Below are experts of layer 5 (counted from 0) of a mixture-of-experts language model. Rows are named router (the router's row for the expert), down (a neuron's output weights, with its number) and show model dimensions 96-127. Each number is 128 + 32 x the weight over its row's rms, rounded and kept within 0 to 255. Numbers have three digits each.
After each expert's rows: a language model's description of what the expert responds to. This comes from a sample of Wikipedia text that the model never trained on.

# expert 43
router:176140119115145155156116112147096154181158154138115146097101069097130167123103146088175105075171
down0:192126129075079142136142166147085113104126182103127080136166116076098163124160130163126153118188
down1:087138103156136139196132153148205172147178133146139160093109110130119164104104105131112106106110
down2:144116120111102129114164152104124171163182153149116172109112165149145125122102149067087129157138
down3:120106156117172154141087133069104143168157109129100148219123180123092091122166150092141166125129
down4:130166092147099130130154139115139142137130099202170135063144110151119136174093151111140129155125
down5:140143129221171135069167133123105094174102109192136140179087102134150109139109160116145116133096
down6:136127145142143183136108143151172151116122176092135128154136058118123190136132111128134162128125
down7:101117110147171118083147101122218139186147153129166136085144100128101151128162146172137116144118
down8:152115080131106132206113194103183162129114155104098145123117120099119116147212106152154109153114
down9:094073109162050152170094123099093099120136172146122148152088144148146102126173159143151142170140
What it handles: Sentence-level words such as is after birth dates in biographies, he, It, not, and nouns like troops, guitar, match.

# expert 58
router:159167060130177178126147118154109112133137129130100122094123061108154125157116105116126088135147
down0:139115136134129132139098144122111109113128178115169164101187143108168191092078133128098144138101
down1:079111122110126139165143198085140125152084029165093160098114118150101098136127169138197088204109
down2:145144126073133174152074173100146105134062138150192140161130151130149111120137135159186129181104
down3:161150078127115166117130140131135099194096129122144102166154234167133114108173110170131178147127
down4:141132143119128069100082171106101128185108134133080151093144086158105136123166084168125157155096
down5:139103105104192115182146157102149110098148174180151152125098113100098103122166190071136102138099
down6:174109118128145113192086119118133214106104139097070124124140121108229136083117096103112102081147
down7:158128081162141089184076148143181174134146142143122104097138172117165143157138134087083086093135
down8:068135178148122124094175083124129112122167124163082105122168096116150100214119102118114116096122
down9:125124117117142148121165130103194137181114111166132087099171097089176184120125128101103085120111
What it handles: Capital letter or first piece beginning a personal or place name after a comma or title, e.g. A-igars, An-astasio, L-ühe, Ch-inatown.

# expert 61
router:125125122069131102106181122153148130147176140137114105092129088133160175134098075166163109145055
down0:106152074154173158129093085147134116180148098131203115185131175131126145114081148124156094106159
down1:118114120104126118171099113117169139128093133140193119112080174140156111176140147104087128174123
down2:160105141087100122191103118171130133132112106177142135094108112138133147078163148179068122122109
down3:097129199113061130098063117121161132228148220138104116088148120105095078120136147113150097110080
down4:089135153126126132148092148091103151182096201135192172110144194196127139131138170084157121086119
down5:065193164124128123155143165142156176142158079053129152092128121119231126079081157125129139177096
down6:092151159153136128172193168127116119104154151150073149164112137150120106143145095160143101126141
down7:099134140131126132103117142165140152109103144122123114103146115077141135187148163116114136093151
down8:098148113113089090161151134195148149138156123105146144111156078103136117140130169059149109090144
down9:175074123087111083107218078207105073116085109144110095096168110175077140223168129109169133083116
What it handles: Mid-word or initial consonant pieces such as P, R, G, B, p, as in Flypaper, Footpath, Auschwitz, Skeeters.

# expert 0
router:132103081138159096121152166051144158155159149120137104124129077179087128141181121164143149102154
down6:131177123057112091146132202101121170178154137114170141108091114156124085103132108105077155111120
down7:148120107123158106134113158113197105157141153207163121149112142078114134085070119133031132131142
down8:148106079184199104140166133096122182122105180102185211110076149157108143141153102134108126083167
down9:113100171162116119072177137156157200155180172120092180088106101146082138104152097134143171083163
down10:092135114182125145163180120147096163147130160130119162078097111149119123130168174125118146149217
down11:152171178139103116113137107147153142149121155171059073140084114097156131212163141131111182121110
down12:107195091148067115119137111183076160133136161159149137166172136138109091078101123197119168132096
down13:158102101153089156145158050120105127101143088115114151125097108173151214124130197170128118085077
down14:155122141062098141167133081110034106129075150100130167125132124161106194144084116101121088115108
down15:152110106115167113120109176128127161056137079102176202157091115132169099163153097100103149168094
What it handles: Line breaks, heading markers (==, ===), sentence-ending periods and opening quotation marks where a new section, sentence or quote starts, e.g. ==Career==.

# expert 47
router:091142150092114125106124139122120157120144141143176107080130160115108170169148161157121147096142
down6:131138101111163121142083096142160141137122144170096185098168110146092070148148132121170137134125
down7:166112175113088100130186088189153114062187191136108074134151100136110156095148171108109082118126
down8:143119074119209158126133156106078110173089080092109129113163100164125112125137121193088114136090
down9:139121174077120166089145177230114086154151096172141148126138154104112127119086159180134174138150
down10:140140125138090143067152127090094115094066164106140113122168064132143096099115035109129191124168
down11:207144146203120118126131133121088154149071088105164102095129117165132138144073093194152102093196
down12:118065114105130134152167143137096127153109110109158120121125115105150122172184089136195119144130
down13:167147068160115153116120122132175166089134118134188148115130119166184123128111188104136088136106
down14:091083122116135201117111115119142097108169108167103126142147180181181075129136139107074158150181
down15:115105107173130126113159132124167151124099147153135117098098160134119163138158117062014104120128
What it handles: Line breaks ending list items and paragraphs before headings, plus ==, ===, table dividers and Preceded in tables and infoboxes.

# expert 34
router:104131135040078146099089193114121116148154150120157134059083124106165133154120107198140168113105
down6:122129112156114050142228156133084117135081175188139105115128073134090085129120110163141128107158
down7:135124114122177184126015189100148191114186114105145113169100163145074171109107083146107120155144
down8:110128138068061104156137104142116090103094165125111132133139112141089144068079117150119155100122
down9:162141160088064110160148094144123097159040125109158114155076147140036100103168103122070088103141
down10:158127122093099150086093090121131148113157153115053124117070110068110112146162109133145151172146
down11:178139196171154076095113127126135088130144126128149153087131142099153154144092158151196143124130
down12:105072117162152048112107117116105119143159165206084146080136113131170133101065064177168114085082
down13:124147107141163122174081076131155129103128119134172154106161139177114165133079134124109134153094
down14:132160149156135166136138129132115105146153100122171097107138160125181137156117154091134049085062
down15:134129088113149110098150122166191100156122157114105134104112112148127096138143157113123134099130
What it handles: Apostrophes in possessives like Women's and King's, plus consonant-cluster pieces inside foreign names, e.g. Cart-ag-ena, Bron-kh-orstspruit, Hol-z-schuh.

# expert 54
router:122103168132143125122115111101080197077178103125106146135129154121101103088149181162217155131108
down0:120087085107087078115122146160183075165129150157146089158079138125108122138141148105078101119121
down1:170095084159181129159072139125150162111121132121099124105102122071088204095124087133159170138213
down2:145139178155145101130183131082130111132145073166196121109090113090102097110081150143123149187171
down3:108134129148086174125158145126172200108130151104084133138178113190131148112166079131183061100147
down4:084098118078142081117088110083116075150145178118123092145106156155093129157110110143157165077124
down5:134066126097124114081133075114106181024128177127131079101047112134156148156142131106130111148114
down6:180111158154157102089088112151062192157082198177143091113105164145036139149118146089092137166137
down7:131143124077195164145143183181202163119156048131140160122149125085103114164149133114155107143134
down8:111106128106221128200131063114123138174113155176134086152159145153092126146110132138129144178120
down9:106131136200096115117159094069150226144126140128163042166128151111121105099155119155168155190154
What it handles: Past-tense verbs and verb endings after subjects or auxiliaries, such as released, played, received, br-ings, res-ume, plus to and that complements.

# expert 51
router:137078140100143112113136132134108118133076117130144109059125138184141089180148143110103071111088
down0:102120110095185045119109110142086105154150153147099123159064078195100050122183146110118110084143
down1:105147149139117144209144111125133133079148144133127133123094121118112120138102178157146148155157
down2:157155153205085108109145125101159130115171129123126151159072116184138157130202146130096130145159
down3:114108136136120144111143129154134113091091091124166135150127143153086104131152104064112100138083
down4:142181159065121161085182088143118164191065146104090113140121170090116119154149143171147134132075
down5:071080119168154128143139159102133143133148143154130090088102132150104154174144116148135166189092
down6:181190101165119109180091108091146126077096134127154103167085153155185148135127129098170101148099
down7:083139082134154126170069118112208158144159127121154206103095107130142117151135106097152136165152
down8:155145149125149079120159094124158142137146090066157122143151118097154161100139158130101156102101
down9:129114076148114158119083088129109093086117115058091112169086106119176094092101120138108108153128
What it handles: Inner word pieces of place names and other words, like Cal-ed-onia, Ist-ig-lal, plus past-tense verbs such as won, named, established.

# expert 48
router:080139103121081092065093149102144143171114124083110105142121112095119128117119108137139121147130
down0:147158151133086123186119133162102102109128151198147135078111079111158132127152044119131123149158
down1:130087108170162086139135128123161119148177132078193125130121135088164171120121180092171117040120
down2:149148139121169142115095195099126117141183161074054116119112084133017106116173090169132115117096
down3:064124117112074089100085134092161119133087138119090142050135100177145120134104114144124113152123
down4:137128083106082180092072112151141138163104168080125150132136133113070106100191075175177188098162
down5:122137158118149166120101162168130209130113162092104174127161166104121164117173114088106165146137
down6:079113080172104083112124137120120103078141123181100122109133089093120105120096119114105148127113
down7:079104135169128115129154126107117115077098124123121123120087107138104099135038134111136104088119
down8:122149122160134136104158108110173106108082113186155099119083093096172135137088157104112077091089
down9:105159066090165119153118084125118170141192093128103127119162152190096086167103089144131119170143
What it handles: Relative pronouns after a noun phrase (that, which, who) plus common words like part, time, there, so, same.

# expert 42
router:160121079133129121116120134121136154075115157126100098114081093142129130188141145069119071100178
down0:147130098137170118154137182227133115155110196150070111078109130135119121092133114079133161103104
down1:110130121157115174177133125137173160089074116124104139142111101140149082125106158117182170108168
down2:081112182128132117138143170111112178117078136099117132093152209124158132179147109115089140163149
down3:151148156085126116141149140077169121144100135143227103137108103159099142110105120154064109109105
down4:099087104134146143109105140211177116097179116139110171138162100182177139119029156100093142093121
down5:110114106086109147168115156121134155156107089133149143109144158118172129207126128101080096124108
down6:123099188082128139138101131091161160128136186134126085095137147136116130126052132081104138119176
down7:131104080125153120092105104125140133118120196138141200136131139195165147096133139102057163115141
down8:167116187181125115038082117072169114172101146158131064171074173107125078129148087151127125138114
down9:117148117200123161172133134093101139077166089123084142140093148150102102130163146144117148169192
What it handles: First piece of a capitalized proper name, often given names or surname starts, such as Al, David, Mol-son, Hum-phrey, Kat-yusha.

# expert 46
router:102105159118114155135066142101119112110174151114129096158083153178130115176081142142139101086115
down0:158111144089111138129122094097120139158116141148119149142084187157132158129161156177105120098053
down1:129125170169167119134152206106112167135160143102177098070202102121085131080157175098145159172134
down2:145147082096127109113121153145114076147167133123091155139123120151120152124133155127136177103150
down3:187151193134111115110112123116112126112113185144120039113094090152108170147110142056114095202116
down4:139175145161126147124135108118103151138144199115101169092104127152144157169093145120169129196111
down5:101122064168163159085104106110120120139113110102115116111148082098157091109101111128157196048111
down6:106103067124193170165044110079114136149179130187170154140172108199105161132151166137079168058154
down7:149193097181136144139116107133131178102163142126043162179098171076155097122175129139132126076139
down8:090112157080109087146152156145101120173066124155102073097142156145056117148094159150138099125119
down9:205136151168086156189171071128143091093124186139081156142130112131152164086100127054138126130103
What it handles: Consonant clusters in the middle of lowercase words, often technical or medical, e.g. ce-ft-riaxone, ins-ign-ia, o-st-eotomy, le-tt-ing, ph, qu.

# expert 3
router:125129088157137119170141106170137175151131113155033130099086039081158179101158096116163124167162
down0:126148148187124139217112120192162097126096072163136107149160147120109157172136138125131141114074
down1:147112090096130112156183119096132094145097140152097155112122087168118103137131168155180137177113
down2:167170207174154091050113097205125078102128137102165120129108140138148094152107153157120086122158
down3:103104122130158122140115147146113179070102160174138121139134175144165066107168135132163098126128
down4:144180143193194136171120137121216147109174157100129120178160087147103132151064115064108122144168
down5:092111104099160116167098171130136095138088084135088147123168147160111094141125155152160152132156
down6:145123065130127193154110121150098167179092109086147174160118184141120144117100157109194089142136
down7:145108129115137167130111121129125175136090146100065143137104104121161090137167099092089089214151
down8:131149077070124115143117189098169131140069146160147123068092131096109108119147124104122093111160
down9:088137088085119134131136104123125169153085107124107161114130108138188095067169064151153147132129
What it handles: Middle and final pieces of personal names and place names, often foreign, such as ru in Daruan, ier in Włodzimierz, ville, berg.

# expert 35
router:168128162095125104108133150148148115183110132116164107190117200115125141123073090144093131141160
down0:125100134174116129111078094138160173090190133135169137102130158142127071077086171090165087194189
down1:133112109185153089113137096152151090071094124149128103123145148090119114140133231105112086152134
down2:171141136170161144082153131118175108124069166158087122123179133107163137126151211148121142131156
down3:103139164134084081138098122146133171119162144127099081129166183143095085152124160154113136147205
down4:060144146143150142098154100144172130058170154197152126146139131157114093113123124122139058190112
down5:159100145166132114129132078138120180152132093156105123135140159075091126091141153123154166175117
down6:100153084227093153118135149134134142129145104154077139174148136128138101064173175156157161203162
down7:177164115142126087155108177118111105161089153115120157116163167092158109162094141091112150130195
down8:143141110119129137163152110114161148135099161090100173115177107113106121134179128125131152090141
down9:089124115136106165092129122133164113166127107149138099169091151104075184197145158130113109118169
What it handles: Leading digits of years and numbers, mostly 1 or 2, right after an opening parenthesis, space, dash or pipe, as in (1999), (2021).

# expert 20
router:126122165164123122140146093112108127115132109118108159195164104103138126102144057084142152124052
down0:114171108140093099182122143154124163124121119136182129183144123165131117194163122136170112087137
down1:141120036175100092186146159105126172093074151154086155112125121128173158166107120153127154156106
down2:128133126164154083077119162172113142145160164125154167192131113134149153081167131118101096115075
down3:099143120130125139130174090172141127090167129172064126166138089127127222183142084160095130112075
down4:132078095140125156175124121153124111152094118118085134104099113139162175130140127100103045074128
down5:161102049175147091143153094126116075150154145100130158152129186148120090105115142183163138137142
down6:104145122086140177077155120167139145134190134123135151200183122106099075138152092131118163171076
down7:124161080152105164086082103140159188081105107156101101153117075132159077095120099105143103157153
down8:143070143088108129136093164100103142154129107122073128130095118050114130113153106088153179166184
down9:141090085117226153066128108078202116193175135111106135125158137124104163146125106130122098091118
What it handles: Ends of common nouns after the or his, especially suffixes -ship, -ation, -ist, and whole nouns like film, game, life.

# expert 49
router:084109190130071135099166165128153107158158114127162183118098141173098122126121107160107122151075
down0:142152166129198119074181147106144108104147096149138169119188134139172206134115102113089110139174
down1:132161133141165179168103141161153150086173105136152114116119163131087153139117174091116063131181
down2:093120076155118160134162127132124142096187105104101094153063117126121132139093137171107182135136
down3:070125100180069087168143160148154151109136210131108139115112107185148106117142102126131116116107
down4:168125158093116216101150135112105156142217145174152159149174117111139076142070135036104073132131
down5:116088087169169074149178111157142089142118168079095133160124079129115111185083074143136082104095
down6:170192094100121153166087111105074102083152160089150138136120201090125116133106162106092083113163
down7:124122113146090146167136107141126184148104140089144146083144144070151127119141132117098142073138
down8:111162084119111070158146123145158113145142076115115137039098085119153147129103152116157159121150
down9:129122127102062173086131049146089119133131117136160157133180115157113184133119087135136163145098
What it handles: Prepositions like to, in, from, between, near in ranges and distances, especially census age brackets such as aged 18 to 24.

# expert 55
router:109098135105173097106116102101090089123112116138138149136149111089124158127145081067092092088135
down0:105204097161139167129089168138155134114101153185152139046143129168144146176111076073078090160162
down1:130114174099130165080140175099161070134142134171104172126099171076183118100126059164121087160179
down2:108142093111077131080113105108114186114117189162126146116125087138125137130115086117102105124109
down3:138130191141130182088082103089154200173109110135112117124118134088121166128102136127144111163051
down4:137048129139135099121135126086153187090138111090138101136126138151050122172162109097186109119168
down5:127137122147085130106077157112098052170127151150064142191157130070117107106109116174133104124114
down6:122100142119142128117119117101107150112154145109084111137156100148181118107140137093058212105110
down7:123134103077109088131176144161117139070205140069103165106101145159116067104146139057188165164126
down8:098167174159090160123100137128200116130161113148131172134139154133132147165100077095136150178126
down9:128156087125135110127180100152164150119185105117126158151096077120104153168099115153133181157169
What it handles: Proper nouns completing place and institution names, like States, York, India, University, Philippines, after the, United, New, of.

# expert 56
router:144136092140130141156141075112158104111149179136108117094195074112133077178103084072079097099100
down0:113164141255080104149090140157102106104141074130087118106121080140157103167108112028115128095150
down1:117153157098132154117164098169142129099139125150183176077107092117173154086107112105151124130116
down2:136143166143161082146215064085084105102153111160089143131122067107111125159080145105104082177167
down3:093144150080057096144149146161101090068141059114073196111084108084110117083127098166180162147133
down4:170166176184113168122186132132211102179128202135121160135127162086160123112151077118130106145131
down5:104099088148123142206148103130099133110113168109152177163111121141162094107131067165035163098158
down6:092137149130061147083080117114098161121098147118143118056191120095133138096086157066143087144129
down7:116119074139076146153111102118132142114123168114148078105102164163133094137117190098087135154205
down8:133107148145176120106157111146121112124147040097061126147080141119100141123153120160136167111095
down9:124154121128070084072133140152154105129112169137128110104114112113108093114109108178118110111131
What it handles: Capitalized or common modifiers after the or a naming bodies and places, e.g. General, Army, British, local, Conservative, state.

# expert 27
router:151169135166101109182147070113169120138120144122134107131069036103160118120080151080096114103168
down0:121137126135113117086109137162189121161137120092152096126120151121101111116113131086169112203121
down1:118180128139113138129113152090083155098178180190158195090095126120153075081122131108144145162121
down2:160095089143137182117176132126118111177129134159116121160139124112132126136113119169120169182128
down3:075057128099156172133152152081133101159135160115102136145110142084100176101096134100121086089106
down4:082098141073135171146077094126148189148138167130142155177149125137088087136117113146148185131158
down5:096066062050103155085128107104078171068158161098152100183121148088179111175133215130142135090099
down6:155142052078109137113083122164076158135104186148130117148131152131119105102161123142162100189184
down7:154138139120160146109128129151117132103102121136154163147120137109100108120127131166115122156197
down8:181176134099141143166154113169185137165098171122137147110121097152065174153142085160078105133098
down9:152072115156132168132107143142139130101143079123129101099162141145115146178186203127101197096146
What it handles: Words in song, album and film titles and chart names, such as Billboard Hot 100, plus person names in sports and media lists.

# expert 14
router:168096058106173157117105114105150103152159158129147175079134117103174149094130133141158077130169
down0:158106165070108100158079095144130117139105126136123098163107145140102125123112147134142155132192
down1:091130095174109156076116172134085130138111193122152137094118148160134123053184115168104086145156
down2:105145121145116125124170102112134103161144128145123093119143149131105147137114108150092126173180
down3:095096142107154113099123195157139099104088116118070103121149136117110116108127162131152162126076
down4:145131108134122132134067142113150169105141138117103148117130111130138102082084117106092116107119
down5:104128084088101138096120170102156076091097144163211157122184079083160177144100127135125084101158
down6:165147138146115120134119165143111147140112157116135150086151193183080165157112099133131198088165
down7:110134134085145124153147145138150127152133137155122156087161147146125156131105174157122128085120
down8:158092119103090143157153154185123140120164176090149165130155137134111095108160167082155127150086
down9:167148096165210139163112215118143125098162139077097129134150108123148115091161132137125117083141
What it handles: Word pieces inside place names, ethnonyms and surnames, plus names like Henry, Saint, Francisco, e.g. Tuareg, Pulaski, Fresno.

# expert 62
router:193089130169130114144114157110149114130099101113136166102145129138153162123104134101117102165046
down0:157127112172137168084132133107139138179170112128118236128143100130169171140090150135151108177134
down1:141117168079192097138113172074088090130132126189156135194134159162115106123131107122112116074172
down2:109146169108108136104135149121149142101104141135139056179148153104094145109166087174145185097093
down3:113099132110096126120112077141169080086137117038084119158135131124164210166122093116079087109096
down4:125102127145154119091138136129119089141107108105149057137133140147139174110113153163143133139167
down5:146133157127153186074127166154146113109117126112091137143194161158167136161178093131069069119141
down6:150068080124174153160130158191082157116081209131111078125148118145168151185117199086142148120155
down7:108110058155123107105111132126118116118113165126079197123173160176181124078126104204155146170150
down8:141145065088125167121149177105179186123151120094118120090190159119163079096118080146065154148101
down9:133142144074116139177127142155124151170112114129175148082137137143122113103053191123150116132135
What it handles: Suffix pieces ending words, such as -ations, -ions, -ments, -es, and mid-word pieces like es in redesign.

# expert 40
router:110196112143163115163170123158146113173129144139046120155124111100111153143130076050159089161125
down0:167133177129115138150138152144151153125156115129109159067126109150121177105126055152103143113141
down1:150115161198105120193155163162159172140143177127192131068152077112113171070136183104138124138189
down2:153088083083126156087085090191110177112129147102234170157066182136122127124098089146130138132141
down3:142146128122087148153191103195106092080070175128102128122115111088166139140204103107096110202130
down4:122146113188135136131158128149141093085104124089105071114111092098153212122105179101162146142148
down5:087161140125161162133067157147129132169109132152141124119199130186148093165080106106128084101119
down6:181142120150193107101143082121104041167139156150140166149126115131113165097149139106160080106094
down7:164116091133156157075135159115121136124114133130171127142100093147137173081052119152108093107130
down8:169103085161062110131149157102133165131064151107156111080149069067136155122142125088127061159130
down9:064120074160171169110106101091107085093128100057151151162153161159154107151123099061107141084104
What it handles: First piece of a capitalized or Latin word, often in species names and place names, e.g. Bulbophyllum grand-, Brachyramphus per-, Van-uatu, Man, Bal.

# expert 30
router:149151148121120139087151183169143126087122124142116109121177114228102136115098168132113119057132
down6:181148145161170173135139100146096145143161146101091150073173146102149113117165153132109093211124
down7:103082112177141137151106068165151121122083184090117112121101135107120093125166112098143226179112
down8:142111182153100130136088119147120176131134130181062150130102132091119104169087130066121180104065
down9:101125090136121181158148129106158116102087132135160198130104144112144105157172119128182113174071
down10:120121107114146163089124125139173147132154100172081119136138147185068143101116066173135132122114
down11:145113220107126115113121120126109129113135123175101090189151146134159098139115194188057128164125
down12:149132123107215156182139138104100139143091098148089049103123113081123143080137126056155113118133
down13:112082097195150092113132186102088172131165196146107100097095168154172075140139081119076113110112
down14:158086125049135097135140172159144124136175163115161072155143107084165194151108174091089158171092
down15:149107107140170100152099158128130092159108132145136182127142071100013070152123124166103169136144
What it handles: Closing == heading markers and line breaks after a finished sentence or table, e.g. ==Regular season==, end-of-paragraph newlines.

# expert 28
router:142164135073109135137101158201071097190078177139116140129162111167205106128165078163128136154156
down0:152133131112162141139099119146154139151150125118166083130156196106145108170106110069117101071143
down1:088153106124140146174149178082123155148078123146130103102100101093092061104129136151171180143124
down2:133141061139086101109194130143061149149146105123083143165159108135128126098153091157134170138150
down3:114098143121082099105181116110120110129155150105179143127130184137162148126145100130110070152109
down4:095123067116091139144165181142094214120155095140154144179152152078113120151140097113102131123135
down5:136176172164165088105114148179107123145117190120084144140114082093162107117167086129098138206088
down6:096168184220124073143219073103135133090137106124144140124119124078094151072133170090106113131129
down7:087143120076153145105142166098135162117099126169151169121127169135111106103105175071111093135107
down8:149137112113162119116114129114076135081124109145103160170098182121120153106068145139166159156143
down9:123172167140124119198141118108131178120129128120163144171087114137112106180139149148144142131162
What it handles: Digits of years and dates, plus born, to and family or office words in biographical lines, e.g. "(born 1958)", "born ... to Edward".

# expert 15
router:177125127056129095148155161102152122190060118090162159113163178132110099144091109152109168124129
down0:111121113128098169150072086155173130159163105149163145146157129175092092142084157141138101125160
down1:136145103103106128150106116144101072106211147159135145111053130125152110118188152156122078165153
down2:170107097148071117102163179163110114165175162152113161123162167088139119136169153165155138116129
down3:134173160180125121118174185207139157154122162056179133102117149182130135117151135123108075124110
down4:156121119144106093157169161179157087203126069146121134137067131157132108098154050103104178111133
down5:130078091073147136119142124121084150144095209170122148124159101151124178195139100137148139141203
down6:123127153152088140137107188155095184102114160130132140116141099149094064066146171120098088146087
down7:064128140157116141177150104122157117099109165099184142114158148120115132142129127152152103105094
down8:104161109176217138143147108184121096166156131177128113151222154108122109140109202113172108128094
down9:105151185069163094097164073138120167131132093180142170035133118093157126133144106119149104153090
What it handles: Month names after In or on, and the digits and commas of the day and year that follow, such as In June 2016, September 26.

# expert 4
router:076141134186151171149151163093106104079114174136162058110209115156172110101164150132148064178179
down0:154130111084132163137144183131160150096090136111208122120181135076096181143104140122138158091150
down1:117210112161113071155110088094124115173140174109108145134125108093164060107148142121049102194162
down2:114163136074141096097181040073106098089148132187150131114123067099140166156119227101142133072135
down3:127116102134144082131165083142088087070112126149148175134124135107142096140102104076120142145089
down4:199143125101074138099137154194177143125141129134224091102106091114165092099087162130162100151131
down5:185085092110124181134088148134138092129133102136188112100160162126076115136086136123124144135170
down6:130143154113127136145151130147159166141092180115143152077122127139157174081110131066107143144166
down7:115140107082146147090129110179065152145090089131111146163148128143128070103162114124074181067092
down8:156157058163186127124154124158178086134161102011132145133127099128123124164125076095075111123082
down9:113133164138166116191141157129159115086083159109076117117081099155174034132081151154141088104077
What it handles: Short vowel-consonant word pieces like ad, ur, or, ar inside names and words, e.g. M-ad-onna, B-ad, Eld-or-ado, Den, Kar.

# expert 50
router:103162127178135105107135115148123124135122096126136153116131203145138133134142067109134161148137
down0:194195108094142064113134130137111163186146108169124173096060160136152144163157126113154150126154
down1:144105102063133178122083147138122113080125137135145143111127149147142183103116133125149089136123
down2:137121126149118168092137199109103179045114085123107122092142125088087121199118063127089155117147
down3:089136150085163123201120160149106208081172074076159120105089104140102155097199187135081163119131
down4:157133106115179136135162133083188158154127146151080159180122124134156127144124114137106159150139
down5:141173135155155138066096097083161161114088143172163136121170188115127196129127138130144175157116
down6:128180156158119108097176144115146192174212099126111096070124186133134142121126116108109113103141
down7:094084155174132166092139113186142111169088095070111129162146129133158080185116167154092101152151
down8:174089139101144187121084138108142081125087144166205145151163184187077128087124137149107126127090
down9:115150084204105133064147138103138076120174110126140141159137136065117133101170109134153176151141
What it handles: Dashes, commas, colons, pipes and spaces separating entries in sports result tables and lists, e.g. 1st place, gold medalist.

# expert 31
router:095079126150126097143144043120144128146156128145140160167143147101083128144136098154126183200116
down0:141125081033167078194131178099147162101141109149141116104097133113159124151119143179142132085105
down1:114155133187169119177101106107107151128105136123089136193076151119140174211122139145101161150106
down2:167174172079156165089149084121157163202128225128108101136102071063121175165125102118132162103092
down3:177161116188139140093162174179147140175104152139127138098127097118117157104124199139091098149133
down4:139152137136158161132170158141094131082080163108116095117136126105165117105135174129168162117097
down5:104089137101123210140106202099114104169143158127137159199126087117084045166106124148167053138130
down6:181105137127093187104095175142140125140139129105106165141111118115174136088108108120109098121109
down7:137154125171147110145210114096083143094109135175105128103116132139160109143151140108107085091130
down8:128126163117128103075138139113108205126131143166150163150164154119137134090157145093096154081160
down9:043084157196158090101101152080090118109137095111132145099125120137195106056108112133113096062145
What it handles: Single digits inside years, ISBNs and numbers, plus capital letter pieces in acronyms and codes, like BSR, AMI, EJ18.

# expert 44
router:088058151085159166147116135079154145124153168200079178131141149102115110114129080174116161203092
down0:067105172180188124140139135048109151108102077146094155168094184125088113066154149101136121184080
down1:178146173143149148091114113114086117033145085091122126125165105173139067142158101091163190115130
down2:090114154114166104169140154117119107117109094118100064123146109125100127203150166148107112091147
down3:160145107134166186175110143089144098176191135178077113107092143108178112110159116138207193161127
down4:161083127165125093161098113130147144122134156136173168131136105113142108098150159109120167105120
down5:180130112059126123103168127087130117161201090119188170133098076117130125110073114133167140173135
down6:139177155069121168099197137125127149157147092100146186166173094097089094127120101088148123106183
down7:148134109083169116118141117120161175094145145133113113094154110100139128087124089162078116132121
down8:097165108120127098176091201107166106082134129104093152137127090091143113132171093138136124128116
down9:116088123191106126087149172171132111096080140115086116084089122202108141110188142151147148126183
What it handles: Later digits of years and multi-digit numbers after other digits, e.g. the 7 in 2007, plus century and million.

# expert 32
router:117131123088180147090174096110132147095126149111132164070153183123117106207125104042130132083113
down0:108131155099128027118098101164106148100146173109133140132106106128122161127121152108169128110164
down1:161136117124181121152169138137118145149096116090084096101127082123104108130124064138168150095087
down2:152132125100167144105099125073079153113080137119191120071185127099128147152135169123153126159144
down3:102169160144095165120153133089103142141135117112098133178105175142066139155132188191171127172089
down4:106126134088118106103151129135146144069055121037108160109144126164133143105128189124095128119122
down5:084126109168099107135093142153125057118114078159125116101132092150164162153079149127077095091166
down6:123150169100119165158160066189120173077105145087123131058111174116101159082163100167074135113167
down7:151102117167106113127137119109126127153140116155117163148143081125141068174150196104034066144106
down8:120157148150150116161105128060148134092178131077074145104096077158143068124205131176097145103094
down9:117163132131153111133159105139143196192117119118176109111145158099091131077120115119110117117134
What it handles: Column headers and label cells in wiki tables, such as Year, Season, Team, and football positions DF, MF, FW.

# expert 33
router:166131154088142117133175197106127145186076146105138099134128150140097147111140112169169099162078
down0:147106114158209117157133128067095122126158182136135128101173171121149078211164159112208137123143
down1:133117092102115067079148169121137227160117141173108195139112154125154137072141108142103151106140
down2:079065130148160120131122133100139115082171069140135183100163109171125090083129097138125116129165
down3:175163191115171115086121101131096118113137203113079131136107144109141163167102149147075122143169
down4:151154101154111093080212207049092178168147162117128157154170142133090141087125159114129184126103
down5:172141095145166157169067084099127123157120117113139094168100197081170104122085115161126127154116
down6:190112046133181135117144154175115181142115128079113139093189165147134197126206117179086074119089
down7:157062154147171133106093148128180112085163079113103142103098137156082131142036125126122159124132
down8:114138144140115151111109090136152130083107122150029110123130114053135041141128103131121114149090
down9:187151145113126111148129149167109079057069127092131081114140150128111095129183196156084104079108
What it handles: Inner digits of years and other numbers, especially after 19 or 20, such as 20'2'4, 1'8'47, Chart (2012).